config.toml
num_hidden_layers = 12
hidden_size = 448
n_experts = 32
experts_per_token = 4
d_expert = 64
d_shared_expert = 0
hidden_act = "reglu"
moe_layers = [2, 3, 4, 5, 6, 7, 8, 9, 10, 11]
router_score = "softmax"
normalize_top_k = true
routed_scale = 1.0
balance_loss = 0.003
balance_bias = false
router_z_loss = 0.0001
router_bias = true
init_std_router = 0.00609
lr_router = 0.000434
vocab_size = 8192
norm = "rmsnorm"
norm_eps = 1e-05
tie_word_embeddings = "early"
optimizer = "soap_variant"
learning_rate = 0.00301
beta1 = 0.95
beta2 = 0.99
max_grad_norm = 0.5
batch_tokens = [65536, 131072, 262144]
max_seq_len = 1024
train_tokens = 447100000
max_steps = 3407
dataset = "wikipedia_en"
Below are experts of layer 8 (counted from 0) of a mixture-of-experts language model. Rows are named gate (a neuron's input weights, with its number), up (a neuron's input weights, with its number), down (a neuron's output weights, with its number) and show model dimensions 336-391. Each number is 200 + 20 x the weight over its row's rms, rounded and kept within 0 to 999.
Before each expert's rows: "comes before" lists some tokens at least twice as common just after its tokens as in all text; "comes after" lists some tokens at least twice as common just before its tokens as in all text. This comes from a sample of Wikipedia text that the model never trained on. Tokens count by the router's weight.

# expert 7
comes before: "=", "-", "\n", "|", "\n\n", "The"
comes after: "=", "\n\n", "\n", ".", " =", ")"
gate0,163,202,208,238,224,208,219,199,194,171,224,208,152,199,185,237,222,220,206,184,226,217,187,239,206,192,191,191,210,217,203,246,173,204,213,211,201,205,192,182,210,203,194,167,171,228,197,215,224,201,182,172,206,180,217,202
up0,245,183,201,230,203,223,207,192,189,187,216,204,208,155,214,193,169,213,193,210,211,230,202,187,230,218,186,215,201,218,187,198,167,223,196,189,204,224,208,159,198,218,194,185,200,178,228,160,210,206,176,179,190,223,245,233
down0,212,196,252,221,212,202,187,173,189,209,201,185,238,195,196,204,189,223,167,195,198,188,153,225,209,176,195,187,170,173,196,207,217,227,244,228,235,233,257,208,223,211,203,199,213,181,212,204,197,196,231,235,192,204,232,188
gate1,175,205,190,197,198,194,168,207,205,194,195,188,178,173,230,224,220,182,180,195,208,210,193,163,189,206,196,248,224,195,232,209,216,227,192,227,228,218,210,197,182,203,196,166,180,217,200,219,210,177,188,237,229,192,182,198
up1,199,197,192,204,219,230,213,185,200,226,215,169,198,188,224,195,216,219,234,186,224,211,181,200,203,174,217,233,215,238,200,178,210,205,163,226,181,186,193,187,234,175,180,249,214,226,212,211,192,176,232,238,174,209,199,195
down1,199,188,205,198,195,172,205,215,214,199,172,249,210,190,221,197,228,213,187,190,221,195,217,211,190,203,220,243,207,194,183,201,207,170,200,186,178,206,173,213,208,179,211,164,210,243,183,202,197,198,246,150,200,203,210,163
gate2,213,204,247,199,234,187,183,188,212,207,201,208,191,210,196,229,205,156,230,174,193,173,169,236,196,205,186,226,200,216,213,193,189,229,176,205,173,182,222,217,189,231,180,202,228,245,182,225,190,192,183,125,209,187,180,210
up2,188,195,180,166,220,198,215,203,195,207,165,228,192,230,187,176,175,179,218,257,190,240,203,211,230,215,225,208,242,190,159,182,184,226,220,185,191,236,183,170,202,207,217,182,202,177,198,191,172,236,209,204,218,183,200,197
down2,200,183,210,204,262,166,207,190,210,225,201,189,222,176,214,201,187,176,214,201,192,173,187,211,225,205,173,178,214,224,196,210,203,229,204,193,203,191,210,193,196,198,217,221,193,205,193,187,203,235,177,164,217,187,197,220

# expert 23
comes before: " the", " a", " be", "=", " that", " been"
comes after: ",", " to", "s", " that", " he", " it"
gate0,180,247,177,186,210,222,187,196,212,159,194,202,189,207,183,226,197,197,206,189,201,205,216,173,255,203,223,203,201,188,197,212,192,209,213,164,216,210,168,223,190,212,233,222,203,210,215,218,198,195,200,182,180,150,204,195
up0,205,187,202,194,214,227,201,205,193,192,215,154,205,186,195,199,183,192,224,253,241,190,188,211,194,197,195,177,211,243,208,218,190,199,216,211,188,207,225,225,197,221,185,193,188,194,193,168,228,224,212,204,251,198,221,200
down0,193,197,195,197,229,176,208,199,208,191,197,213,226,234,205,217,224,223,248,214,214,212,197,211,182,213,208,238,207,217,202,178,168,219,221,139,214,206,233,208,185,197,206,188,215,179,224,195,207,243,200,218,175,180,164,199
gate1,180,245,199,171,202,240,202,200,198,233,212,187,191,184,183,231,216,202,194,188,229,198,201,184,204,177,185,194,206,200,194,205,183,201,215,183,194,216,192,212,189,189,190,218,176,185,209,226,186,224,208,193,189,162,201,204
up1,230,205,177,213,163,205,179,199,205,235,213,183,194,189,213,204,186,246,176,202,213,178,180,220,224,219,191,178,187,204,189,205,212,205,213,208,229,219,182,158,237,236,167,214,221,187,183,210,202,197,184,166,192,211,240,215
down1,199,207,207,214,234,241,167,202,228,243,199,168,176,245,214,209,204,169,195,178,201,209,195,197,180,167,214,191,248,200,212,194,198,193,229,206,182,185,180,125,205,182,219,208,228,168,184,183,229,182,216,178,225,190,195,193
gate2,222,204,205,186,177,194,191,220,216,189,203,153,191,150,173,180,256,203,197,206,186,246,199,197,194,231,203,214,197,203,209,208,190,212,188,248,195,208,208,184,212,196,182,184,187,205,198,215,195,213,209,203,207,208,178,211
up2,180,199,203,196,194,220,197,192,254,206,171,170,200,204,173,187,201,222,177,199,230,203,233,197,192,210,233,176,182,196,196,183,192,187,182,195,166,165,218,183,205,226,187,196,178,214,171,179,188,207,215,233,186,185,200,213
down2,202,247,170,225,192,203,193,182,171,189,179,166,208,212,210,214,205,235,195,206,198,192,195,226,208,186,209,214,209,193,204,218,215,210,201,180,198,224,196,136,166,201,178,181,185,217,215,197,216,218,238,204,229,175,212,187

# expert 14
comes before: ".", " |", "–", "%", "°", " years"
comes after: " |", " (", ".", "|", ":", ";"
gate0,207,189,192,214,212,209,186,167,210,192,175,206,195,229,213,205,201,263,195,206,223,239,199,192,174,224,178,167,232,206,209,201,200,170,188,190,182,186,207,209,197,225,171,224,184,206,239,169,150,177,187,196,169,232,192,179
up0,177,208,165,183,206,190,223,200,209,198,180,196,216,222,199,201,206,238,199,241,198,204,221,220,170,189,200,216,226,208,188,189,194,198,169,224,189,201,157,169,197,187,216,244,188,237,219,226,204,227,185,195,216,212,202,199
down0,182,209,214,205,231,200,185,171,208,189,150,205,225,217,196,215,172,211,172,169,176,229,244,200,174,163,187,183,184,185,201,195,212,192,213,194,207,188,222,211,210,209,221,173,232,181,185,225,224,210,191,198,206,250,182,192
gate1,182,195,221,217,215,206,209,196,195,181,174,170,206,208,213,215,198,205,214,188,205,193,184,187,212,204,170,210,195,178,209,195,184,215,217,166,178,208,194,212,211,226,188,219,171,217,208,201,171,187,234,197,214,203,231,223
up1,188,210,187,220,213,221,215,224,216,173,222,208,204,188,173,206,205,221,198,220,208,224,196,186,218,223,194,192,188,198,195,208,169,192,196,213,186,186,211,218,223,172,195,211,232,211,220,197,226,165,213,166,217,227,225,192
down1,196,204,184,193,205,204,177,215,189,178,191,192,222,200,165,186,206,182,203,187,198,207,182,200,225,212,180,185,215,198,173,180,177,225,199,187,209,204,200,171,247,227,183,212,235,187,162,192,199,258,159,210,185,181,211,201
gate2,178,168,165,190,175,191,205,172,211,204,183,209,195,200,188,201,189,180,209,188,204,191,188,204,199,185,200,197,209,169,183,162,183,182,220,207,231,241,199,166,193,191,181,219,182,201,218,207,192,187,175,180,224,194,178,178
up2,207,186,170,214,199,227,230,213,222,217,182,213,209,191,218,200,199,194,206,182,212,201,151,193,197,192,139,190,196,201,178,227,209,207,228,176,220,169,215,226,210,248,177,230,158,197,181,238,184,206,212,185,180,206,205,210
down2,181,192,173,201,167,261,222,157,177,167,224,216,208,209,223,201,211,199,224,224,173,165,220,204,212,221,185,207,142,141,203,228,148,176,217,241,191,214,173,195,185,194,178,194,202,214,185,240,173,221,189,214,194,184,233,186

# expert 31
comes before: " of", "s", ",", ".", " and", " in"
comes after: " the", " a", " The", " his", "ti", "The"
gate0,215,216,200,197,223,190,210,199,225,214,193,199,197,174,205,194,212,167,224,190,224,202,214,224,201,223,180,205,216,189,173,167,193,191,154,209,214,240,202,213,171,242,185,166,194,189,163,218,217,176,181,191,197,200,215,189
up0,197,217,203,200,209,228,179,218,206,256,215,188,203,187,203,204,199,213,227,217,181,179,238,192,215,215,214,170,197,175,189,218,232,225,218,216,222,235,188,175,181,191,201,172,202,181,171,199,229,206,211,164,137,199,213,202
down0,198,219,202,183,174,220,195,163,235,229,187,208,221,203,178,201,179,185,206,216,204,172,196,149,226,192,202,188,219,225,194,215,195,222,191,212,191,205,210,234,194,216,234,173,209,218,176,223,200,156,207,183,203,218,203,192
gate1,207,216,172,225,213,193,210,194,188,174,176,208,178,194,212,211,205,214,186,190,187,204,202,202,219,223,201,204,149,231,172,220,208,210,214,207,252,189,187,208,209,225,207,208,231,216,219,226,188,189,199,206,204,181,233,173
up1,187,182,223,191,202,189,208,177,231,206,208,144,219,208,193,205,210,231,207,236,179,212,204,221,214,183,171,211,205,215,189,202,221,208,205,206,186,193,175,180,170,217,211,252,181,223,201,176,184,216,165,196,215,227,210,202
down1,248,189,215,198,168,213,184,223,210,205,175,177,190,180,238,218,197,209,205,208,183,216,194,172,210,210,192,234,203,212,196,172,202,200,187,168,208,228,202,208,211,224,206,197,181,193,191,184,166,186,171,213,205,193,162,204
gate2,193,183,180,190,196,207,226,186,248,172,208,206,185,180,178,224,190,205,147,202,216,185,172,171,232,212,204,210,234,201,213,195,192,201,228,203,211,217,148,188,197,200,177,185,220,174,206,211,160,189,157,175,189,211,190,210
up2,212,174,203,173,205,233,179,206,190,187,196,195,243,200,208,208,230,217,213,170,211,193,184,169,207,217,209,196,198,189,198,196,212,185,203,225,193,184,177,204,220,192,188,198,172,206,205,191,176,226,229,236,195,184,213,166
down2,202,182,160,214,194,204,219,178,194,158,185,176,187,216,202,217,189,201,186,160,187,186,197,204,181,176,193,201,191,186,220,197,185,204,203,194,226,205,178,221,157,171,183,178,200,195,221,191,189,238,186,196,194,211,170,172

# expert 13
comes before: " the", "  ", " \"", " 1", " The", " a"
comes after: "\n", "  ", ")", "\"", " —", " on"
gate0,202,191,201,186,221,174,223,191,182,212,167,199,190,197,194,172,190,203,220,215,193,215,185,197,210,203,221,203,215,244,212,190,189,206,198,209,208,184,190,243,200,209,183,176,184,192,185,215,188,189,209,218,193,239,197,195
up0,182,199,208,216,196,212,208,204,219,187,210,227,225,188,195,236,214,185,198,211,203,193,220,201,179,209,198,203,192,181,180,194,184,210,198,229,179,195,171,222,215,185,170,169,159,232,211,202,190,217,193,217,214,217,156,212
down0,205,212,204,196,183,227,191,197,203,195,206,228,206,192,196,191,198,219,198,195,207,210,160,224,202,209,171,169,229,178,169,223,199,217,194,175,191,210,203,183,213,179,229,189,223,213,218,194,185,241,200,190,237,221,191,201
gate1,162,224,177,206,216,231,195,186,223,195,191,179,190,209,205,239,192,249,192,221,208,235,157,207,210,195,223,209,206,214,208,188,173,225,178,196,211,202,189,257,230,193,186,220,198,180,200,177,232,191,239,209,204,207,193,218
up1,179,185,197,196,211,175,168,164,192,240,192,212,178,201,207,237,222,194,183,191,164,209,207,194,175,171,189,203,232,205,193,182,186,190,204,203,222,218,223,182,222,204,198,186,219,196,200,167,199,196,225,220,216,206,161,191
down1,208,176,183,207,236,188,218,211,188,214,205,180,212,197,170,179,162,176,217,194,191,181,212,237,224,201,215,165,212,222,167,200,192,204,175,192,208,224,185,183,224,226,217,228,190,208,210,175,174,217,219,206,166,208,186,215
gate2,154,243,217,204,221,153,208,201,195,234,194,217,214,208,175,164,227,192,202,210,233,204,228,195,201,210,185,184,178,253,207,199,238,190,197,191,150,206,180,237,177,219,223,186,189,189,187,198,213,174,190,170,191,192,193,199
up2,193,216,228,216,213,205,178,212,208,213,199,196,176,219,185,204,158,180,195,181,209,203,223,199,230,198,165,201,171,183,212,195,186,159,211,184,158,218,195,213,194,199,151,190,193,207,168,167,168,214,213,140,189,203,198,222
down2,208,185,220,195,217,220,198,202,201,186,223,184,205,228,214,222,197,192,196,198,170,172,202,237,176,215,186,220,198,184,238,204,174,218,211,231,232,217,187,157,204,204,210,188,192,231,219,207,188,227,195,209,219,180,180,145

# expert 3
comes before: " |", " 0", " 1", " 2", " 3", "–"
comes after: " |", " 0", " (", " 1", ";", " 2"
gate0,193,201,179,184,174,211,186,220,212,222,198,172,198,195,191,225,216,206,244,205,208,173,206,187,190,217,193,202,235,209,179,158,209,174,200,214,205,195,206,186,197,175,145,203,205,159,174,148,182,213,174,180,193,215,202,203
up0,210,202,222,190,221,215,164,223,200,215,219,185,240,207,192,191,211,191,203,202,207,228,187,162,209,201,215,210,194,214,174,225,175,211,194,236,226,197,214,178,140,200,223,188,196,235,197,220,218,185,192,194,177,210,192,201
down0,209,212,206,225,218,217,187,198,235,210,209,224,219,195,216,185,191,215,194,188,202,231,224,179,228,194,207,239,192,207,213,207,201,227,178,167,210,167,190,206,202,217,212,217,184,193,154,227,219,198,198,215,207,193,229,205
gate1,220,187,244,190,195,217,198,186,201,196,198,193,214,187,207,188,205,188,232,193,205,195,214,187,176,169,188,200,204,181,183,232,216,195,177,179,220,175,215,200,168,185,200,196,188,188,170,213,175,223,183,210,189,221,203,177
up1,192,193,168,227,168,225,215,182,163,202,181,196,197,203,187,223,198,228,245,179,202,242,183,191,201,161,201,197,208,209,196,221,217,225,177,211,199,219,210,159,187,203,190,165,226,170,190,246,205,211,205,183,223,210,213,193
down1,176,198,222,216,167,228,196,189,186,170,252,193,217,220,207,234,211,164,225,222,216,194,229,194,211,178,203,184,191,208,209,220,223,206,218,194,177,200,215,183,236,212,196,229,223,215,199,207,207,192,193,221,228,220,190,181
gate2,197,196,198,229,209,197,176,220,238,229,196,220,208,203,185,230,227,206,231,215,161,198,184,192,204,236,219,206,208,194,207,218,197,218,192,198,176,182,201,159,178,184,180,197,181,179,204,202,225,206,207,194,210,212,193,183
up2,193,187,197,186,173,181,189,193,249,183,207,193,173,189,210,189,197,204,194,235,194,212,188,196,190,209,229,235,204,207,200,232,195,188,214,216,185,183,196,203,228,199,186,199,234,212,223,234,176,191,221,197,189,190,199,207
down2,223,184,233,165,192,212,206,224,176,207,217,182,212,210,183,213,216,190,169,197,185,241,211,194,225,186,185,195,219,188,206,185,184,210,179,221,206,202,201,225,190,200,221,222,168,192,217,170,184,168,190,212,205,194,199,190

# expert 6
comes before: "|", "-", "\n", "  ", "=", "\n\n"
comes after: "\n", " |", "|", "-", "  ", "="
gate0,171,171,221,165,201,236,195,176,200,213,214,208,190,195,217,212,205,228,184,149,220,195,189,233,164,214,171,182,184,203,206,237,187,185,194,143,175,202,198,231,195,207,203,168,192,168,212,199,220,206,160,176,207,193,171,206
up0,190,178,195,191,195,200,176,219,219,200,195,199,177,204,209,175,190,210,184,185,200,173,203,219,193,180,217,221,200,228,209,205,206,160,175,203,163,174,203,230,190,194,229,168,187,176,186,198,208,170,155,189,215,225,229,216
down0,178,191,235,223,185,202,214,192,187,227,206,172,171,178,198,207,202,225,220,241,196,214,166,207,216,187,209,218,183,197,197,198,189,200,176,179,219,210,208,260,186,176,208,191,175,231,179,206,181,197,154,193,204,223,200,207
gate1,207,199,206,196,206,202,185,220,206,220,206,208,171,170,204,156,238,190,229,204,208,183,177,217,185,204,198,188,155,177,189,231,166,172,220,203,200,210,195,197,192,224,228,203,187,201,194,206,202,200,220,223,194,204,157,141
up1,183,217,163,189,201,232,192,209,177,193,212,219,210,208,204,222,229,175,170,189,221,171,204,198,218,211,243,212,219,207,207,225,221,155,205,216,189,158,182,213,230,167,191,206,203,194,201,169,205,224,214,192,196,204,200,164
down1,227,187,207,189,206,189,236,205,177,228,181,205,195,208,194,156,198,195,204,176,225,219,184,214,185,203,235,222,200,195,224,169,188,166,228,168,226,172,194,190,245,195,172,225,186,186,182,192,239,219,197,223,194,194,186,235
gate2,233,198,194,214,197,161,214,206,178,217,225,221,193,186,169,182,165,204,224,166,190,213,148,202,219,193,194,179,177,191,195,228,186,200,177,203,215,217,187,187,197,222,229,212,209,225,218,178,199,238,173,214,202,223,243,187
up2,162,175,170,190,195,170,220,206,200,198,194,199,221,212,210,182,195,186,212,188,171,178,226,205,216,182,193,196,190,227,168,257,199,213,218,194,232,204,201,192,196,212,222,210,204,211,173,156,191,193,208,207,175,222,203,188
down2,196,187,206,192,172,160,203,173,194,212,179,206,188,163,224,217,143,192,179,235,200,215,243,213,207,189,231,213,196,184,184,213,163,166,169,178,178,178,222,236,205,204,173,185,185,187,261,201,223,206,184,186,219,214,198,210

# expert 5
comes before: "|", "-", "=", "19", "The", "In"
comes after: "-", " |", ".", "=", "|", ")"
gate0,159,218,210,186,187,194,235,201,197,211,203,189,185,215,234,235,204,227,241,205,191,201,181,168,186,190,211,199,204,219,166,211,199,221,167,186,223,221,161,199,213,219,234,208,172,185,223,179,161,208,212,229,217,203,165,184
up0,206,195,170,201,168,183,210,178,162,227,203,196,199,220,209,163,188,209,201,192,199,180,231,212,216,219,219,206,201,203,193,223,227,191,163,212,213,205,195,175,194,220,213,217,184,181,192,222,209,207,216,196,162,203,184,240
down0,221,212,179,201,216,214,173,197,210,207,199,180,175,220,221,197,191,200,194,171,198,186,183,174,211,169,226,215,203,213,193,188,174,215,172,183,235,178,201,199,225,171,205,170,188,184,184,213,212,176,184,193,208,195,178,201
gate1,217,216,217,219,208,229,229,206,200,207,194,199,206,236,228,217,189,194,197,200,206,190,206,222,224,190,214,192,216,227,199,189,214,176,187,204,168,192,154,206,221,206,212,236,224,194,193,204,174,218,213,208,212,222,260,193
up1,182,215,227,197,198,211,212,178,207,193,177,167,172,173,215,202,251,174,183,197,208,190,201,194,248,163,229,216,202,175,220,234,195,178,193,182,161,206,177,190,190,181,188,213,208,190,178,185,190,214,229,183,206,198,203,165
down1,211,196,198,209,200,204,182,253,203,201,235,206,228,186,197,214,159,214,228,221,192,207,175,167,181,218,200,166,234,220,199,182,199,216,186,198,186,198,209,187,202,216,212,178,147,187,193,210,216,217,177,232,215,230,221,216
gate2,212,209,188,166,211,189,242,218,205,220,188,212,208,157,220,184,192,228,190,212,240,218,191,215,194,208,228,194,185,177,245,215,202,226,197,176,201,207,134,193,205,199,182,197,162,216,228,196,208,228,214,224,224,218,198,207
up2,178,186,211,215,179,203,203,206,209,228,200,214,183,207,195,186,220,205,217,204,174,176,195,170,205,223,205,226,148,187,220,209,174,196,225,175,232,202,217,187,180,189,212,190,204,234,199,189,212,184,196,187,197,223,194,197
down2,171,177,213,230,179,192,229,232,176,198,216,205,168,173,209,167,241,202,206,197,227,207,177,196,227,218,206,216,209,209,170,195,192,224,178,204,230,204,221,208,197,183,224,212,175,232,173,169,174,158,180,199,190,183,169,239

# expert 1
comes before: " |", ")", ":", ";", "–", "="
comes after: " |", "|", "–", ";", " (", "19"
gate0,203,181,198,165,209,188,199,171,185,203,195,178,210,196,213,218,191,211,189,181,183,161,191,253,170,186,209,227,181,157,214,197,208,226,153,199,239,217,206,185,200,213,260,234,201,179,188,208,204,217,201,225,222,167,218,214
up0,187,196,194,181,186,190,213,200,200,179,222,196,236,199,145,214,229,185,131,219,215,217,227,195,176,201,170,174,212,222,205,222,204,230,222,198,176,217,205,214,215,219,203,188,213,195,158,185,204,200,191,175,192,207,178,219
down0,210,230,210,180,253,238,212,219,209,184,197,188,203,200,202,200,169,191,220,188,194,188,222,154,199,170,149,241,196,194,207,184,223,216,202,193,202,210,201,215,179,208,216,216,188,205,165,187,214,175,179,179,183,187,197,228
gate1,198,204,196,175,229,219,173,208,201,204,188,241,195,194,219,209,178,194,202,141,199,188,191,200,201,210,211,200,196,202,177,165,166,158,186,158,197,162,223,230,200,202,182,205,198,226,220,220,197,185,197,225,200,161,227,206
up1,176,202,184,218,181,175,192,180,180,219,218,202,203,206,217,179,228,244,179,201,176,185,225,196,179,223,172,229,216,163,208,222,204,186,163,187,185,197,184,168,225,160,210,187,224,205,204,213,227,179,208,207,211,202,209,186
down1,172,195,233,207,205,170,212,199,191,231,208,197,208,217,213,196,203,213,166,196,226,227,203,206,161,225,190,211,207,229,159,218,198,240,206,201,230,208,205,197,225,180,221,187,187,222,186,199,176,183,210,199,183,180,202,173
gate2,209,244,198,191,208,178,200,190,200,221,212,196,233,186,202,224,215,197,198,174,205,193,222,212,214,222,218,217,221,194,144,237,176,215,184,174,174,185,216,208,213,214,194,216,178,169,209,192,198,199,220,217,179,233,208,197
up2,185,234,206,167,166,206,214,172,215,223,186,189,179,231,215,214,225,229,178,207,216,211,228,216,203,194,175,178,210,186,188,228,229,219,202,210,189,194,216,208,196,206,166,179,211,185,176,205,219,205,186,193,172,269,168,202
down2,195,193,233,172,205,209,191,184,227,208,208,181,200,177,171,177,206,175,170,204,202,210,187,216,187,178,178,196,226,225,205,232,223,177,162,190,189,205,224,208,199,196,227,200,203,189,186,211,205,174,188,198,229,194,172,232